Experts of a small language model.
Size: 8 layers, width 256, vocabulary 32000, 44.1M parameters.
Experts: 32 experts in each of 8 layers, 192 squared ReLU neurons an expert, 3 picks a token, a softmax router, a shared expert of 192 neurons.
Training: a variant of SOAP for the experts, 757M tokens.
Below are experts of layer 2 (counted from 0) of a mixture-of-experts language model. Rows are named up (a neuron's input weights, with its number) and show model dimensions 0-255. Each number is 500 + 40 x the weight over its row's rms, rounded and kept within 0 to 999. Numbers have three digits each.
Before each expert's rows: "comes after" lists some tokens at least twice as common just before its tokens as in all text. This comes from a sample of Wikipedia text that the model never trained on. Tokens count by the router's weight.

# expert 19
comes after: "-", " |", "\n", "|", ":", " ("
up0:462467483544532441519587498462502519444551517502564501461493556511489455542491539530523440582547507528532581477497569426489504476528558462524485492513588508507485575491472517515539502456501561513441500543502502481490464477588424540447485536498441472495471525586532562570526454428477525468463482539491570556526542519460547482508489493483466543531488484512485465486477526517500450524505484497480540489457490529560442453542484531535548512513464450501536466528476513525479437476526505450476569467558487484530498490535492448513518498411487583535499453486433544456539523502547480484432506441482548466488542549453463483478470554570498518494537512555460477504505608487514486534430523420583497488508516545463593573534489454524475498542397461455510522435493522526605495564545542
up1:537507506542502517455469526536411496424428482501532554528487463484497542643516511444518521514484461466572491481459499517490501429484537478557513489476521505459535556505488623501460483544438408519540550494475448521533555480518525507509533435562487462510526487527485559534484516544492554424464557530537512556514530544528532513473516523491525483459517448536539558410494472534445498483574509520560438527463504468523524584524491517503520475505530590469530456538463556442471541480490518439484457496499479506496475436457487555466492513514537501520486530511545466484494548568436482505499590476468503457540495468589473484412449540456469532564485466550467558409538510508483444445523523441493452518494490452481479433491514472496484493469454501515520480555499536469485631451450533
up2:581494448513523549560593534525489486521498461501510537577557502450490499476530598494557543523501572540574490553531518473524512442456490524511509502452457532495466432466439520407480574514467448533537543529389514514474471530434528453514468526528523447453477517519478529466481497543559572499498572518412524510479553476497533487434494538491574551439463476528519497539533523496527479551536450557527506443485452551476385497410533511494513521577517482420469480491509489415509525513476527493515475455509516561478536537514524524413471456517412486452551484575554579498497509541492477508519506513522533466472543468490436466556516426431508531459520538448497510458531514516538512461497490554536490465457454502508565503495444494512451463501437492452507556496468496474566527503460520
up3:521438455499458554478503500466558505511439538502567528535530493493598517497481466479565486541441504477586446556457488515520605512517454534508586532517424504472482440467574461484579482505553495534488536470451525459513476487509473479485483514461465517440483491540521520463488477479501567534553518495507545490504517508477474465552458450512516529522487458514553521578488542586525491500431547596539491481571461507519577464494508518488522472519514508497458583548563488511518482503543515530453530531479529543422493464504499447448482439484480498504516533501518466498471522644516532478536573494468515530593561545544490468474429478444536537557513522483568520531517508443476517454529546510534518543560543483451453485522521415558463433492433453496522511568543515557467568528493428

# expert 25
comes after: "\n", " ", " 0", " 1", " 2", "=="
up0:558466499518503475542497551479578429537517452450494518535412499544482528547485467451500515549470499475545539532491521516495557511545495491470518455472506481561551517481540400483440577420516446492535510519540453484497479434539503526521559483440565566493614425529496492525515479552470513496455459505509496465563527554525493509504555455473559449509460552508524534455606495513433510485495581478497436537465464525520511554486473469549542484453499513532555465475508481523567408506510539480501518569501530494476489478508501465484560498495497513473502508469511547470583534549513493592464589470451502472491568451487496545580412448487466483452494463520436435475518462451452503563495479486518539498591447493513526471527518441562420409469467518469555479477479510477471505483489443
up1:494555532473499550494448558461485526491506514444501511532492556513539545499531513456489474542461507490584477469554503564521489526482429451539547455508525531516478458463525488557481529518505439503525437450436549578502512536470492543488526566559529483523477486432450450479498504500540564478503537556456498547515503521413520512510530505552501551476551476468489512450574514499576515501540511493480414477581496474548545623469513538560450496499519489541471488501525528506554500543457532522527568536558553487507500554487436472512520468485419558482491487536446502531610483500529511439424448585485526418531556479571487466434503485444516518449506470546472513489543459492499507475434511460548528566510554475466398596492438496503430488440497434534489490452547509554440510512497486
up2:496480558451529513537572500540500508470528574561486536530554511498499493530481541487523504534540556456500508525556544508462500493453465513505528504452496508514477459431461491405526471546454474518476527563526479589515493446522530535425483429498486523532529528549405507559508458475501497471499505447521451573533469502488521547528559509437479480483540431523507492545529428507527490493515489454512472614527498549491507474463555452468535543468482498430554506534473488503537486559490527423554438635489475465520489494582543531460511500459500506541458489553590410561507462500525522482493540471414568458510502538491551483481523495567542470511557515463491440475467515559500544522520555566481468519449499487498510559588452470446461401517538566457510529488566468481450506497467572
up3:482515473435516452534505510519521502488480479460525514497539592468436516529499483550477506516494542551470475491423481468593488487451524473536473505502535521443558492518507532536517459551470462437505494534469521458463426411454485579427514564467578530561513532456472505473527528558527493565540525502433557512457510492504493488536476541564548424518512541482531576462555469469446539448480525497531543460477428442521460490527566522428470501509609512430507459490443493485533492523538459440457481527461505474416553493497546584504546487500437454550483456509506486433481473437467520444542503454512465497537516541537443433529483412462453534457485459458483527396459552466486462492501448450482478525528474493448455550487505474500485424485502498519564543429504481446471445501492567

# expert 8
comes after: "\n", " of", " |", "'", " in", " to"
up0:526498495532512465428521489564503489486508462475506435498415495476522557484448527457483488497488505524598544463553504471522470461473528505450518535483548420548491550540507479499484528447572461435547539470452484467615461564526541498560468509458497476489471525557480481484517486490553512533464391520518517510401475476498490521478489440547434489424533528484498492538461462552413459548510498545457447462498467504512468460483520508455515482556466515482578481512473445459546505487497556543466473504566456531575536489513476480482503484508448406516448515475509467597522550476473441544457531544509485492499448602525509559412506508477484536577539475455450517442543435487592505515453527429516519548527548466485450488508504558543467474520521516510521488520613452507526458549513462
up1:510530428581537539523488571528510461426516460551565464480486516439556481504549403491505496492525495532545498483484451465450564479485482508469436475450565455515528540527492528491514449459511475516529490523533465513481485501576478483417503494512423479516515462510501475503540450455539478547417496510536532453527522517493525454531463522449430480439523479508510483537536487541536522476475532503540522555498588496509472507473569489541479476571512511517510454446456521442519514516474536521442395445482495436446518555523511451427496529421464473563538483476496460484548494519509519582622441468473580430455467522465502570481452583512448498559436505501539511495473520487551510435530549492535526552459492528552449570513462497467451468476428494500447494465485487469493594405492516
up2:550489572530477527479407560470547431433494524469475490477485517518506494569545523468481520560470538418524539542467510527588444487496535491559444497546507483514491407467476532472534533497409506526525557531480490516473509393552470546410448467534474449558487468435466473470482451496534480460479530523461492545449502458459459489483500450525452462541504491494507472503513529509546495477534533620482525485511504520534492464521487462488510506515547545502493494500606529479457538454539490525464563551453574572512521520452483398509396508562482496479456530448454554519526537542564519518529503490505506512452522495563560542545501467461480418488476505504517524425540431463503483515461499485507413561572569416474510453476509478462464536506464553515505461531530500563452485543526473
up3:418525516490504511545550572580465483579479469539477459537538523498496510467555510438496591465542500517512440548489538532510487528522514471510544515483563466495470563450435555554505624471498438541504484491519493494494436534528470604552547441550519510465506498460522469510530409556458513422529572557525561530480523526482526491452499408526572519546515509520567531457573482481533473499485461503475504529573528497513503503483561457552419532499543481557537530499457506510513449542467455477478413531506508518447552497560524463415534452525500530534470491496480476476552585493502467475519477506536532361490484492492515499486463506525504461587489489480547584503512470457551513480468449489503493509462515518468439483469526547452512455478423509491503458527506480517572557460511553

# expert 20
comes after: "\n", ",", " a", " A", " O", "A"
up0:404564507432473471519476491545560449477506489500452479474454489532515478566510465459538429571464516362486575520507431488521529471518496529504499499555528495525479523508489501522500518505480522454476480538543467478478503512429485489482437490462490489494507456522473471482442464568489526482544495505554486584480429415523466509491494500512509435546436486531487582485483542528510512492548564491513491473533520575514443517518533540543460548440600466446497523474543515474444539463451466489385463495443463527479643563520549442481506478514421512529520455508497475533470494481603463444467507447480486490525503483462468547548503491511549451472473540513528498526478457526567467454525441453532491529481503499533481477498464635515527462494485463407476564514493482457576496504522490
up1:507533567505453492563522528481495583473430474469547552497533548530523483518548470460573489463508543566463525492461487477535543510454550553498519420555525529539482458448461510482479495510463502528448526547464498503498546487476496496605586486494507568467577555499529519458432498518506617514529495469519467487500515436488479482528499494481491527562546478489511494458526458531537468470511535500502481522553526477563461485469486544435512530487502474470466465517570432517466576513536529535496520478443471427493535520461543468510553389449528504515487417520491509500518494451370492530490439594457485465491456531454557533512505507478405519512442486500486529484492541429484497450489489480469387513408437539473444528426534491493477496451542431469538590519568529474490484496493525
up2:512506467527484466465471470549467521498531504475537433465509481408472446503494504490547515496573527450489446554465434498570512495541543591451445521500522484517547516482558455482516467532474429444420577531507491550540519501484430435505538510493549483464470492457482541511519522542510488478580539505484492578530521463459554535584508465512567467487468508458442545544544478525531511506517473489473472473528438529481493497473470554462544462505500495495396503629465551522570455529497478521432507509470535470464580461531579500517439511541461475521459481472518402553560504461531446535496485487445489458495431462499495479534488450461517493470527514545547459500463458478534473481461471544461412472444521563448532461491453536539509562480508541584489527466535430531516439580546555
up3:551419517523460460557474605524469574510532466548486562513493483436421536430558500496492550544496482542529489503527613532513498493508506505480478534458495429554457500521447531468480468485460457492469449489508517552463464506471519427510460451544483552563518497541512512551543499455545532513518545545562617437503481496501527505529510552532522553531485532530511547542481556527472500504404453508455533550509510476576559516517489440461474441464527521485518489429539531472487460442443469551523439503420508475483558488567539474480545474400483547539533483463520486510505459424493439529539595463486475417539489526538508502439492448527478506453505480404521432570506466541479505496505478482549470503513527504511508465505468500529523483494550505538567545577518429490505452561538509

# expert 22
comes after: "\n", " the", " of", "'", " in", " on"
up0:474419461508559518471507529627570526491553511482527491434520484480469489489506511497510497464498458544507542495458478494573498505484508491479563545503581519513443449581546509498480514444476516476480477497555535465584538460484486484454500508418538404485527434535507500485429476614498513445467417462454525606508556583509517489482482476517513454476458419525550550445517527464479531487502504484505481511471492524480478497472412506427511622499547489530491495538504507453537547540477455518445541524452450567493510498544527452452543482474454495511462532553550451547577459513481509530438480463519461474489511442480460493508473510534534370458552470529482506522530491454506485523468514440506516532494519546544510439449400444516551430513544522522457492505518538501508475467451472
up1:456441574430464493553490438527473524516499484514505575513467518524509467524448549508489563484457460474490465463482476475527562455503458519544464455494518465581480556511521536515544504535562549605474481532548479527558452531459519531476533559548420458519513405483557497461492580528515463464495511545522495523529464530496479463554557535513489479556523566480501493492460510452568465519469595468482493584454495463485512464535491457520592531473499546591501427496496575583501573493512498434525502491485525540539524482492545482490493520504492482524454471519518536479392495506488534500536471464520380480414477482493516460518452473487513498474549487523405535473519434423495482444475476494453530525469478560501462505416468455472463575518568457499477431503491480513434465487539448
up2:555479445484487479507457444466513451521497482439510533512616401463472530506449518548493443568454572465484503497535440460544472535498526508462493463489491499526454415473491510522480489491516458487505507460440510506543551475539510557564422518548564438451531432561477472482520575422515442528505497468526479562444566485475572484516499479493472495511491494558526476555496524502477488536502515506516529546546518471543485465474467634466494508540540505516450447498523499534493472436551536558469531469499515455451460548465462454468577496486451555490445484475614460508511467493467524495467521531541432480539481458485509499510452510582435547414511493460492525482497497531518566541529513497417481439435500468461563463537435421495486459469462521525450496487531579497452558506554445
up3:443567565440517522451471609470492543443501552601563525509533486462486529528443440461564475516541544497540466502541424509450513533511450491540476510438514521470554460476498470511450512527437506425511528564541460496590422502547448482489520454515430479540459496543551482508495536536465478489511527509512508502456522485451490458456492465440429500519586495497484466496563474438503449550419519452524453500538492484483500495550510415577474580494503511486549481500502562552538461460422469560479538606553492458524483489483441489548544563493558611498577493449515493543516467461550533502444579534497548513545480485517552532448513528511483502467540502571526525505507479490529485508485507448501529523483560514424470508543555485440486489525489492571560492546504484506508489520485528

# expert 29
comes after: " |", "\n", "==", " ==", ")", "==="
up11:432530462516495516490423549506519533451504450489472500448437509501512488509548505502512498431592486588442532523425470525517465459479521436505494506523507545464484432467451521545513488452474520480541458504518487519508491522562476524548476458450458492494496588496452501505463515526584539523424431570491468407490409491500493572425461541489534354504525527393454490495521550487471537537533541513473497502565538510514520502461529470491524486447458475513510550449458504523518482502522473478513487548482486509560553391506484572456513463461481518511527430606441484524564566486516603487507534555479508477484437539566453447538484512504511442513559505528474485512525444527558484503509536510547562443501540498447511484519480511527456564468502478525502471502487541430507425452505496
up12:477482492490463572477500424438494535490439438480487443484477522492609541477536486470415580527533481500530542501506472494530529527582501548527487499477511523517435486572509489518474466479442496509530524459501494530505489458477461523504428506524518447471501558546494486394462499497505462451476453561581500514526509518506486524434541595503500482511516483491547530503578483443518463451496490557498479542493483446496507539487516521492562514524521519509484517441574536467543578543512521430592494451503465614552536521410584494520497452511508383531499407531514517526428523459528450532501534404533500444490569504509510473518529501536472542462444560473494507472522542497395451482522468398505502470460463500474491523418545526481484507504510495512530448507489523444504486445479572
up13:509490449536443619416416440475531520524437475468538458483431550495523497469542526493519467483456474521488517392426514515531468516530469481467442487519488543491414483516432563549482578479506552490513451499491446517532460488499512554475540555505540452468460479510429441461521564609459525555470467493468438485533475543511534578464503522494416491494500509442506547534517458532536521470481457488493525504466534485528458477467482489531447502488495498536537513547525479510497541477440534493551563515448454530553571537532491424487525429488447474507468491523508560523526499544471522395586476509520449492483439426497524541521452518503393486495588488543520530604531471500495545405513548485481453552512445502518482533504536539537468554466513503493491510500482546512478452539484520
up14:512438504514467450497571492485496561361498527518503492506539492559516481529468481532453520471489513491482468515517474509508445504468410516438468497519428456516532403531504484473511512441498479503461489431544466549500494458525539513530458460555492487517494471559493538473591500477465513452458452456528441488487517577498476501543518460536554421435458523547535503453470526491459472548527611502473511507514502535510435528462565417401529475552485461436561470523524480466539493467505488530486521450478498479486542468488527480517476557538463487503475462410501524531514518423515553483527536447496477539560461518531522457533490503492503587480509447527581481474455520531512524507421485506456493549495476495516484539412454450395497459517457486393585557434444506441458494572494516

# expert 2
comes after: " \"", " (", "-", ".", ":", ";"
up0:535504529489499366517554431575527452497502495489468519478513533447461531477509479467467451578568479466499522574448432470467438544469515499429466524550430543552455524517470534509521532433476475559540522424532474505536514483509514474461517482515422457503519583545458506470476495566572450440507452496494474483513459541480477557486503442475444555514515575555535492523514512440497576520503504498509515527464454484480491425515543475549536445502508462505566453424469568454515489469492472482438494469465466425558470562521523518450450495459531517460506524481541546524502475494531553533443462453477566517467477434525575490586570530513549554434492509499531506493559520587541449535494489528454503524554498507466583518485447540474535488536438500479535463538500478505431532531447451
up1:486433474533515530562511500513484527468512499579602529450484534601516438479431485481500586473561483501460485492561482466470502485538541553530538529500531514492434537508469475501521496483470515501560522507560535494465542433496470483488534495456493480474501562535432573498430498519448522399493517470514440549526544463454524525469469519411541506483457566495540492442536460442461653460486519558452522521488512547509510460452479499561503553488472502501504489452461550537494512547512578585466534496569589466509494516468556473539518368465488472519476457431489538525507457498517458541489492507506560489495489537457497534492510449577475539526453483507507498511545464478509503484516434503508473406525538496437480447504495525417445495541441520521565514487498517569453541447520491
up2:482461581451508534547516530527443553576450496538470532535506569468525463478493470455597485481487477549508526437543471484501543499478489541465519545514552466538519522526502452522453504452487485476470445489510451494598495489486518521599492518470519448466512500526496541489532458477482502519534516541471516507438568519490533513482591493567499561523448421559475498527495547503524521476488528587468441539513513567531533464521481477440518464484469466480437538455400511521500504464545524474498535536539525514523442497511474463527555481430496517559453546508499525515580472455552442459482547503534492484596518506540470463494509524474501546441539456504382450421532487449540512529458520481460523447527435471514379447423554518549532503482489579497499521575506532528478410499421505
up3:564425476477448510463498517508446497471510486543493485455519516436544514505551426518489582475512537494443465472457476485572522518503484512488542590542502517506505502555482567441491368495482435555499427495464458544461443547517461494476460505525459537536539496611482548472559545508495508510558472497499488516486526508442457449524509473515522497529481455417518471493425492467554505547479505488506525514526554540485461561414457410583442491478425492477483435540559424435480579542476547540517578580423511484505537461492455530464476569482513525506456518544458497506480518537548471425535526527508448480484510513463466514566508545543440521478497542489437517417446520561500512531557450507468496488483475504484508482598553503488488542509430444472497497529492501548513547502511457

# expert 9
comes after: " |", " ", "|", ")", ";", " –"
up11:461499559493490534467522532502476486506527475464442497492511477466495480588556611426466483521531450496519469487508569531492530526511551500473483495470565458462496527532462567454470448438506508475449507413465507443527520568454485486463451585450555478493481533469574446464494492551495482504551591488507507485523505481465507463478430516550447526486525465401516505472431510439457505534541501522461446472501513488544546477538514443497497488585480501494443504457468544480564464562563496488541487488507517416428602541497426477504514504503465498455476425510483493450480561507532543567507460415457502565524599446546542448413517456482467456430541519465459549533522452536498518431447418510505498451498509463541522452506474460544457473488477469479484470488429489547484506468518527
up12:484557501462475447446508483398485453545521481512543545480577457468463455472409465524480534530484488506548457440511474517539547553536527492463526554512520466522445466498508420476482508528538456528520491512467501485484504456569554601532540384517513570470505460465544482535499613519487478519583477529530479477430486495455580435531525534474531444482527569462523530513442550538554528483497503529469520539479502469493477476489478508473497450515489512527516585488444485469543540530537425446496561508461391494498512511531404499530510564507546497541465566478521486506506536456514573531509467520494440506574477453537431477529520530478549529489487505457457532472458507549581543425472495566505490562479494499526498490503534501516464427518475468517562475483580461434440454573504468
up13:428522498417551443545513497532556541555546488499531478496497564518476469466464534482596561566496478507525524509479452463499512592464453518536502463526553458462518483519456476521503459475497503487451482476461479494505461433475426443541445502493554499491548495499474496547519566488439426497512512556535539462515632511464533535466493483535519490501516561480412439525526541480536518508467468560438505538449486437485520476594531545475482474517483570439482489497447502461502473454512522515506436518494487499393516512501433493444445455464470527514491499481505450510451517535473544488513468505484518395503506524543486471577481537497449532405571536508497555448539411461462476518482535516513598506451527536469501545586587499518464488476478522494415463433438474508495552544518499
up14:466499494479513492486550557518565549472593568531542489530526479506555521512554492504463437548538514503544536450521499531508482491480531581406494573465562576480534509521501466562489473482517443544509566480545413536502520478544486481468561488467509456493537533546518482494507517413512476472458540470469538508520514545423596575497475517440475433527455498459477557486493546467511515575493503465465476466463515506431440532497543535453558463482512461477576503510520461476472451478545528497498485485519491448523504564496600431521512555565451480526431444560485492512507499485561444467447488468480439493487504454496485499481560547481484499406584519424510519498578529492554529542415526507492525489505490524493493617476508466463526461466472583520526449515457476457432526474530435

# expert 16
comes after: " of", " in", " to", " for", "'", " from"
up0:450517532572396562516500477514488556518470458537539529509520494453569438548488510486506548529521472476488509494592591462404489528492534523505523553555415528464494508500484508543497497481468481471506507534457529456501557527517568534582552486471423446522482488548519474441451443470441528594464448506490470529472526513453543391532479509505443516518496558560510512591529490497549453520545560488497499437503501435505542490433507520551570524475520477522483500474479402528464493485506506492441513513525512499504533480487495427510452541488427511484422578540499480517563554434469531489514490482497552468542495484560533546484523472511506574457518485513481531494506505539599506538539517468519518417483450520471471576469480455570492478513522530492510408430439438525496449567525503
up1:453470409446549503512473516452536513496496510512523508513542456510464494445525584427523513521385502505533524527449538547518498491466485552533493468537483513489459440577494474585438480514458496442504509490486507557555501490437450496494483484505456575459488490558438447433463566521502406430520487513491496437549594456524456486507489508447506585517533446510475482534559485546511434523528435491501467446524483545564497464481465499478555482469463463513529457478565497462448519506509529488487553604440511415552464527480425390529482503544480471502519519495524488564462557565497504513508481477539460496529539514506532444536537449475487457461502522478466431544509446477461515539522448501555441486537538524514453519494541475444520431549532499554469553474380490483537476526452494
up2:467496488534600562477521484556478537530526437524530524480523498498479504524560496483476469548468469561454576482525510550474474448488524451493505522507519502418420460486529493485463401514520448516506531523539543550586499537492519610424499515517492518511450449489551472468463526554475501579497546520477548461489590467516583429512437530544504471534513505554490485504520495518455558503498474435547495516459423455513482443528511518557536501489425551548493525518518478535500518484466529438530565519533440544458463589534430441488470508540455507555474488504475481507416500464495510492522479480496552477477486493460536495480582504436560529453429540490443452475492502551492535491493492453454542524483421438594465474551555544476517480519483513457513563625470533432508529514531527
up3:486522585537555521448458511448586602454517462530567480462571504521463523519542453511513493534521503456450535486473499521513514453471533534496490526554513444571522463552455517561513496450534431485536540469473516490502528461461533455479460531525502483503561527536488512469526530502532520468510448556536454488499452482487436540438468467483455487488466504509481493512469453479476516442451472520388484459485493465489469432490470560593556491533544505521540405479450507479540519464475474455479531470536510444494562603472533532474421470487407543618552485526497450487481500549489522617529513535527542472446414535477454484463438504502484442536440480507548581490504503533530483560516488502486505540552478569488519542509500480503502494444510473469518543634490524476502436489505530

# expert 10
comes after: " of", " in", " to", " as", " from", " with"
up0:564552544450499538523503473538411514421513512509526461547494514489503496478538535491494494634509487517504467562454460468448498509477497562526527461546448455536496443519488452493474532446529543495497489467464511509534452495489557457520422541480511485511503560537598491528523565506514466525517468490554512507509517478463480499455567499487527537498548533481543461507502537491514460577596538400404514551506522443435539503489439542544463492519458519550528497564546495526465566499434486477507443500503570426461521554513558447496554522488569509539507505581500478417516464479540426540493485493497408506561510503526579547467444400457487506465456503519538540506516498489550420469463460519468472448464504491513552552446523498476490510497491565515505444487488497463516590577480567
up1:544506553470515541449532477480486482550524532482525524511498499515440455495526528426503528539559470549545509508468567597516590419454477447427464537548514533521492481426524536508541394482470528511556495504524489502529508559515474486541470560569514473478408454539506493452541505503553580456568471497465552500474479558474581465522527502496452454520501492521554470599491465528460543468451575490522507481512556491465566477520494538445549516505530423499539494516448448532463556458508441562480530466505479507478530479555507476536537572500482510476462459532492424472547474550489516516553548514483471482510480518468572462428580409445526471456433450492476485516546428516506476475524499516472483502515506463553438518588492589500422552439532495553459469449481549494475493506502488
up2:495531478612459484479538558525439502507519443480479416418451486483482461556568577486545484495478522467468556511490530437573458510578546497464524508522583553545476464528462539551507417458611553536453482521600542512557480481555475445498434476507508519502454505472446482471526555434458473485473414528477510463461454500489474502416535554523545484519507501493465524474505511490443505468516489512541507485490512517545428505507444474507472522456511486484441507436480552462515506426556459524507489524462508416514496488475557446513470484524500557504492466484499488509474505442419410494509466451581602517447565491516491500521480487529520541533503460463567497454520449501492529480442521513571482512506493455476569518510504460578511501482421449512520520462474472537466413481513574
up3:525457503540543430482502468458587539512449429489445576432528629486532536489521508452469511533484492464516507491485419551530474478443496475493484481496541509506464549511513480547489459552456408535495486479453496513520505561471494477509473457496468487513484479541396470471457489551516419526519490494504480457504474483518529514526473453514469458502517480611555482481417542577418505535518465555467514458517467509421537531425439488417537488556487463560546460460493485458521542520516474488510435494460500515481469558500491501483572458496502469492479532504557420478593511530478425470552560540531446471419468513466472436552498508510491491477491504555489512500502472430457502420482551480542539481389503537519475475492516544519495573471542483480523489571498508494416579475450456